{
  "num_hidden_layers": 12,
  "hidden_size": 384,
  "n_experts": 128,
  "experts_per_token": 8,
  "d_expert": 32,
  "d_shared_expert": 64,
  "hidden_act": "swiglu",
  "moe_layers": [0, 1, 2, 3, 4, 5, 6, 7, 8, 9, 10, 11],
  "router_score": "softmax",
  "normalize_top_k": false,
  "routed_scale": 1.0,
  "balance_loss": 0.00478,
  "balance_bias": false,
  "router_z_loss": 0.001,
  "n_groups": 4,
  "groups_per_token": 3,
  "init_std_router": 0.011,
  "lr_router": 0.000803,
  "vocab_size": 50257,
  "norm": "rmsnorm",
  "norm_eps": 1e-05,
  "tie_word_embeddings": false,
  "optimizer": "adamw",
  "learning_rate": 0.00106,
  "beta1": 0.9,
  "beta2": 0.95,
  "batch_tokens": [32768, 65536, 98304],
  "max_seq_len": 1024,
  "train_tokens": 347000000,
  "max_steps": 5421,
  "dataset": "wikipedia_en"
}
Below are experts of layer 7 (counted from 0) of a mixture-of-experts language model. Rows are named router (the router's row for the expert), gate (a neuron's input weights, with its number), up (a neuron's input weights, with its number), down (a neuron's output weights, with its number) and show model dimensions 192-255. Each number is 128 + 32 x the weight over its row's rms, rounded and kept within 0 to 255. Numbers have three digits each.
Before each expert's rows: a language model's description of what the expert responds to. This comes from a sample of Wikipedia text that the model never trained on.

# expert 22
Articles and possessives. Determiners opening a noun phrase after prepositions or verbs, such as the, a, an, his, her, their, its, one.
router:134124165158119193123085127076155152145135131168131157176087166155117124116133090153072159097153121107123140123111112149109131066108061162096142123121129139109145101139185139111156151077139140
gate0:140100129136157095123128120136122139106059135123075145155170172116166108138124150116215101136065172181104148152147076132079154155165163135104144127062177112123067145143123162186113113164134114
up0:155099102122122156127065190105148169082133128159131079135137177156179149116119153132114141120158156143115083132109090086137123177095136126125188152124131149126078110145145074142134111121083140
down0:124192195096106151124152130086088127078129132131070134136098147063081087171118137142064174133136112120134143059106104139165187110079109152134122168145150116149114131100104120075080110140108156
gate1:112154155122111147144152140130102086116103146154103126143152094127124110121142091160163139111116131100118217164050148168187114105091133124119034132100210093126147191130087153092124126140158139
up1:156108117154133162131149168097183145148112141111168068101094201125125142137093134112171125084119128104148130130160114120075158170134175114141198129144131161146143075149172137121132098104086098
down1:161156084082098144060132111158144135092168128056067146170122110126152170131153120156161086101081114073113126160111076106112132149072121106140126109115115103105160141109070167099124092151116103
gate2:136179138115133182094101163129138109124093140082180083182176131146133141117123175120075115133077151151127119124147096113134132184111088123108122111114072164090191143117120102119120130152122099
up2:118123086145128145148121159137129137169157078174087104136156126130158124095141115114066122184095120091238112150122130151085102105099114118126175152215101129143150108140125183104100101116119144
down2:171152109054158132133109160121212139126147158095113135114161098154146078122093134138146190113119117082119143173080138137086182123156156119154099195098134132107176133173113051138104136104133143
gate3:137156108143138112126187110201111106092148138138117135119121093186143114097141076172112130119077123114178148195058167161165090109095088115156043128122151148141161193172132105131115122153170169
up3:097153132132130084159114111183117108125130126162064127154098081180167108078168049139104129150113136136157118169120154076166101075114141132153034126143172093141183174125142129128106101170147136
down3:098102173163158063188112163053119118189089092170136167117141132159144109110155170118092209178154156156229116096126129142140100131186133131083149169163113174115129185186134092119116133128171127
gate4:133149076141139137099114146142142148106090124111115140134163206149139120187153170080151108128072129128209150097060141097120118126133112076129152151076074125112084114105109131104120141148111190
up4:085128059120096135121085131105121097167125132134129128187135141158155134171147093118169094107139147117146127113152088164096068086091099120112172120166090166084118110158100101125114141087153112
down4:102135102118096122130072104129177136145127146149173135106149104121094126161052130104127096076100146201145122179148086117160118124112104109172097131125121149157126157063153132058168077132079129
gate5:116134246144103178096165064094183109109130124107131140081216099137087122218143161124129111156083147177158129133125146136090116142101177181119073135178119153152145067152171111147131161113130141
up5:097151179146107162091155133136142136113161118080118110116145096160101132172147126139121130156087158129150118138104141087101183127119230133152076121150140101125138133083169092135124112101125135
down5:156126107118126094096135123108112121187143136139073109184096118124180116114110149170121124145138126149121150091136227100117192138117151133131100165095125129139132117110152106154145176144145112
gate6:082162116119127162181131079107104127153161170167152223149178133170113134146111114171146151098131112084085087171209119106172152107186158056118157090174141189158098057151130098151144125141122229
up6:073156111089144085172082099124096149167137140178131192134115078174125130070104147107121127078141081158126068136128130123149128087173101012154141103194095190148142119144145118142105088140108171
down6:148132168037115097128085125117097094153055135156170096126141120130126118137101138147101112107115102119165111114075073117141132146140142129164171080088076031093105140122120191112149136139085152
gate7:149084125158121199144118102173132103137100148084200138139135148134163181124110113113158129157122086203156095133095102079116114128096154180135128101137074185124112108152162116164173124102146144
up7:128131105149127109133132151090135081182175157107120132144101128130087169075148058148147150116176084148080083192113129107108070098125086099119126114141092119148103138121113145155150117076161103
down7:105133134063144126175104063187137172155162131124144152148141128153135140110131148139024135132176102123166114150058181110106056118113127138150103131137119167159118143119144126100100111157113117
gate8:128136167118094133151119153085104139195125128142157136122097153143099127141160101091147129110161160091118186137130179166210125158138113091124070122120106144152116149174105143108107113081128051
up8:156106107120158119033131158089175136108175112101137120119109117152157119199161149158136120108109128104110074119105124122095149100110114117122070132134135125104114061079164113114148172072141147
down8:154155095117143156084226148154151090151062165118049195105111111080158130133137165143077140073088083116225133152120137173125096128115093145103107116151114085117102082108120077077160168108149175
gate9:098127108132162136148157134168117132137159106180142134175083102152143112082128097126099115108187123112146177104092099180141137088111106118119143148114156140079134141097128123146123096129112099
up9:220109105110106130109132093165116090063107130067131149082197148112116148144117146120179139146098124145105123153146115083175169131159107149138109092135102125161142143145089123112174147157134222
down9:121076071152114103126147089120157191197175136089122159141119117122128145146104142133105149119098120121148133108117166119080150142105104116199091149137126047175128104127087150071134110123097098

# expert 1
Personal name tokens. First names and surname pieces in lists of people, credits and rosters, such as David, William, Nigel, and surname pieces like Ray-burn.
router:167107090147108104150196132146091116110120158118178216126104118154176135110098107132141144148112125109110095168176099166143210195124091103106153112093176150100127128126194177167156150093166124
gate0:206110129139155146083118135157117108145088142155121126179178159191132106109083130134174111134089150180039164104134099177112122132169143138102113125140179118126103095161090179134127092177141100
up0:109085097125100145151083197100140158148116136098148152143122145145213145107121139135081141134129144165099026178113131133144155122122146121124194148198104208138113095061126119171143100107077105
down0:119195172106088131198115125130119145068137131152068132180096134062085077138131123161055194095114099090125159130140150105168170157085129133131128135135150084131103156099080139059147142115081149
gate1:132139217128125138151178132160142093094120169172092145105160115113130093130143154144172130135082137108186246193073114204152165087150139156123073160140163117104160148139113145095112129130133139
up1:106106154145122150147128135123193087133121136132183134133113158103089131087091177114175118078162142105159101136158110117083113140140132124138206132129108191119117053236174146121150096125110111
down1:109177102126111119080104142156176156151184088073125169093122054203129138140119121118140111123070110159169142161114118104043161102048114119088141137150112130177182145141095126143090137157187123
gate2:137193076119150184153070095154177138111125118078167079147141127146153125107139144141030119065101107160129136092134104160131115157122047109087142133059104195147168165101106124111116134112129157
up2:074116116147059130169161113114172154189124112213093117136117095068115172103151096157099171165078108070214092152121163144050134092121198136103160109227125087094133129117106168132141127145153119
down2:109111133111143135115146138160156117166098170105135142124148129166187093141090116137180193165124101109108086180097174101081176123138146119130082176134184156138102117182137100058106115124215143
gate3:168198141131119155115223108206118068057115112189091133101148095129127103164130121147135131113092121100165189194051174114139141132057141144144045125129122158143147149104110098088133143145188168
up3:151204149139116115158167079163118090069098101171085077113115091127160117168169065122143124180091116078136127165063164084162160136104154097143110152137108121127173123106136110116112120163173110
down3:157118180134154088103131130124057061198132197092124144116126148128153122142093143123092147134154085077165156159119122191150129123160111128077145153142075166115149150119112161194198150082120118
gate4:138090159140106121077150047124106141155066120114170119068158172165156129133147193104134114145069179115155165062116101110097175111147142129127062138142074122136117138062136081151112112134110140
up4:126140164115069110140118112153095119140128129158146080119148103126176143156159104117124088141075151131102112101161137182090089076071131151136114096176128123092131077121126120148145123145128056
down4:163134126118117118104130179131157124108084147162125147086212113127144146121056092094127081092076105206129125189147178105120143095130123099131079144142129150153161165090140159087091142162081084
gate5:079133207139142147112158051094210117181115084156173191110181078184100106202203137119166086142114122156137153144125110143122150191092143145136126159137064155138160134165170096147129159095139133
up5:074141216137132146102121125165131196130158123153156129119137128142118136147121120119178133178124158109083115131104120150184201097110211115149136139154213090092127094139155102139130117108143091
down5:123143089079104062140148084121134149191171110115145111137088141158185155178137156148111101188045102119071143165125127136117072157150103147127079160132106162174154121148212112106157151108198120
gate6:075155186109148135203133061137123099144131134104120173116179082092077104187137117146113163121162092093109107175113181116166141088173122047122165100124161151106140116167182086119141137163136217
up6:034149175096145069179078085143103102170121147141118123120137047112098129103144140106091179102171080210108091128060144128125104099165099039146125112148165148097171168172212083132112119144128155
down6:131147130030109094091118111093095041143069070141117127120101106130093098123083081150130151107181118112173098125055156162109123116130109135127214099154062072077139132111172137102072138116116157
gate7:142142090151112205103154093138136099131104167136148113144138119151122161179101083137124138159147157171122095154155043117102125095138125194133151107177059145170153142139151071120142126114132107
up7:171098102117137131072138112108160098175120160118149101098125162143112152147087111118148131109147164138071034098120110098063092093197117143140156151111074123151163117098152113118128099128148093
down7:140141104077156137203102122182171171130127106087131170077073092105104087107125085115123129113123129132197151097076121115099094114123090081144122129128105115218103116101141143115150164146102149
gate8:145109179128113103076141165090127149177102167090164173151200172195133123139164100087148122101088151119109127143152140104144163146095134136119106121136069137160120136113059157088103096104114099
up8:147135167127145197104096125107190095095159074158121108060100065098103101162163139155130130137145115069082134067061141141111103078107121129122145149170184045080094104106167069077141149102130069
down8:165138065041082128153136086175124171102149165083127145103037163090117128196111151110091126118099078062196147139109097159102050165121084161136151081097136158135105116133158133088152136073178176
gate9:156119112175127139110155165197082118095183061131145169165133157189127130146147077135080133123165203111140205104126100150128107124124067166092151149165122134129160179058127118139106092122110066
up9:137146088105121150144170064132177080135092171091107111128118133099123138135106155137149153187099077131122115134116118114150156094175134142144077080116165108134154100187072134132191152150154233
down9:103080102061190104106084100136088186137179082079193139167109153126122104124147140072048179122066182149165126113041157143071125131150097162128116140119063156139129142171098141140071159169115126

# expert 18
Articles after copular verbs. Articles and superlatives after was, as, became, described as, such as a "street politician", the oldest, an, most.
router:132100169170097171136155170092149142193180156143145186112127086105171142118124116164110144164124090056100178152092126117177144102133145109104082113185079169153112119138179136130136127088135113
gate0:164126105119153175059152121118151159159086121143126182145140130111135086147102149108127089144018191149118165143163109138115114103139125147106076145066152118139073084110117203146084117175116118
up0:097078069141110172110078194114145153134216131129113084104119150184177156108120154126152147120151143146105062180116085111161126175131142137111168155154145164126092130112145109152130118088095119
down0:142198141080096160153122163109101097083115137126101165149103150111071121133157116141092178187152105104133127116114087181147157171093078149035135163175118118051093126117123109066115142123096116
gate1:145137182115130135148126142125058125081127164139058100145142147171166101157138134133121150119094129120162193148109152215181099141076134174119068142138165099160150162157130163111113104142158153
up1:104120139179098155122156127129186099143119131130189142103108132097087172085081101139151128071120125088142146083117082098071187138147134098110206111118142144108136075142140127129180136095101120
down1:159114125089123166076153131174161186076167134076051156085113103158101156118143126117143073109145090153157139173095103168144137118069145124098139113113167126141149139091095140121163114156121099
gate2:112166166108126173090091164119147126103064119095174108101149118106141141127128158134106134124139129159108125111147133179127151159121094114097122107093111142187186162101066130099108138164140146
up2:136107088169121130166165097165184143177186150166093109163111146137175144122115108161082140142062133053216104147120107128062131120128174117095173129173124120092154083160175163120133127115150160
down2:098072161106184133112097122131147151135175140116115091100133071155157068119073130148068238101147131128073152117095166107155182086107149100209090180108135102103109143164098079122134134104096146
gate3:161148097130118121181145152169082127110156116134114143164135085165158106134147156165147126118113068139203191161125130148162109121090125119152037088108107157115119200158155105114132132092167186
up3:141114126117137120205098149138083128122140127148080112159137067170150100117178134141158120165121102102133111153140174108197106106152148130164085114107145132075146176158159119110099105131122130
down3:131134165154098095173123132086139114150140119196105135179155121117147121126120123139157179146166143111177155098149106133155119176158114143109180131202121141120147126152167150127092148086127119
gate4:130143110140119197089144137143131181146065094106131115109114176144119113189114150085154104157062087087216180110128120098122128109134152186120109130118083132170086172096116130112113122139136169
up4:092158095114110171110104165155090114125127123118131106192106129141168122190128094104164094161093078030152133133172103083109098130130104147122120118157098144103081108180097135144135122082151094
down4:171170109135131097150118150116192123102163162169123190157128151140100116114034092103132061091130096159191111135127111144145149098172149126178091109139073150128104193111140154108117143093075130
gate5:101101248127127214120108062068154140149075116169179233098119075114116126175152180131139099125091137170158115114154142156147140110099140168128094123171090206133128123149162167157111161121127120
up5:118158195129148199131112138106091191125150113127147191135090091156116120149143178133143128144132133155162111089133164121189184070145188131162127133111137181152113156090179201125111108139104148
down5:139166091085116092154105184140131123163128166196108093159050128165128095132133154175114109172047159140097139093194150094104136111142105157153067129099082149113093191113157113166070117119129128
gate6:137185148129110185151167103084125104159132148127139203159218064135111139179136132160137130093126084107080097142193131106164144130187152117110194079110120140157097114148153073147143144129141148
up6:109149126089131075142090130136105128187138141127073171134140020147113128083114139095101128083127101215112078116106160145152132058165107086155129095122122165111150132152183080123105106135094108
down6:134178140060169085093101139130130072201076066128104131132122109134072138115145165135124133123170074088166080129039125096092095124168159148143195120118086058052170138149156174124104122181097140
gate7:155091063160119214147143122102142120134110163151156131158130149160133141139128111132146135135153105150140136162179077114133120152154109156147138106169059208142123144143130099136197127112136135
up7:090133161153141127120117101129103090157143137120125125106119132149112189050101103137112161059187095176089048158071131167089041081125108191100188113129161080131164117114147159169137148093153136
down7:180177118087119185202110137138164134122141179189161158148155100118150091099097126123145093121164161158228157135075136132147105147128122089147129140130056209187092198085150131132132144119105116
gate8:118100168130107077121105121096150148176148132154110152087167154133111114150145124099145124080176078109132192093178129132188102157133097124094133112190090128144138116164097163103150082076147058
up8:155139079121126133059133165074155124099152118149176114089115069130132105184145171145141110104119132065111086091079092119082117058089149113136126114179126091078115111098135155080124158095136099
down8:153130103043148133076131154173145138125096169139093155135078135086129067134152140160056122118117064126178067099147144131170100153112065137112133113090113148110116111109183120053173147080133170
gate9:079122090131138128136099129184113115163183068163174166171055114188182118123164106147126112095124164097136170139132109147103098088139061139127097160129105163115119101125170159127102072103121143
up9:194140164091124135103159107153078094093081128113110125076166166111093143109123131114138137154132119111146132126139095138175152117124131115152136099106116087136109128130088102134147134154112232
down9:089050148135123100101113095164106192130164099113098104169110126114131119098126120108108129135114162125140179091121197106067158086124181116151104161122100096171115128120088176115064129154082116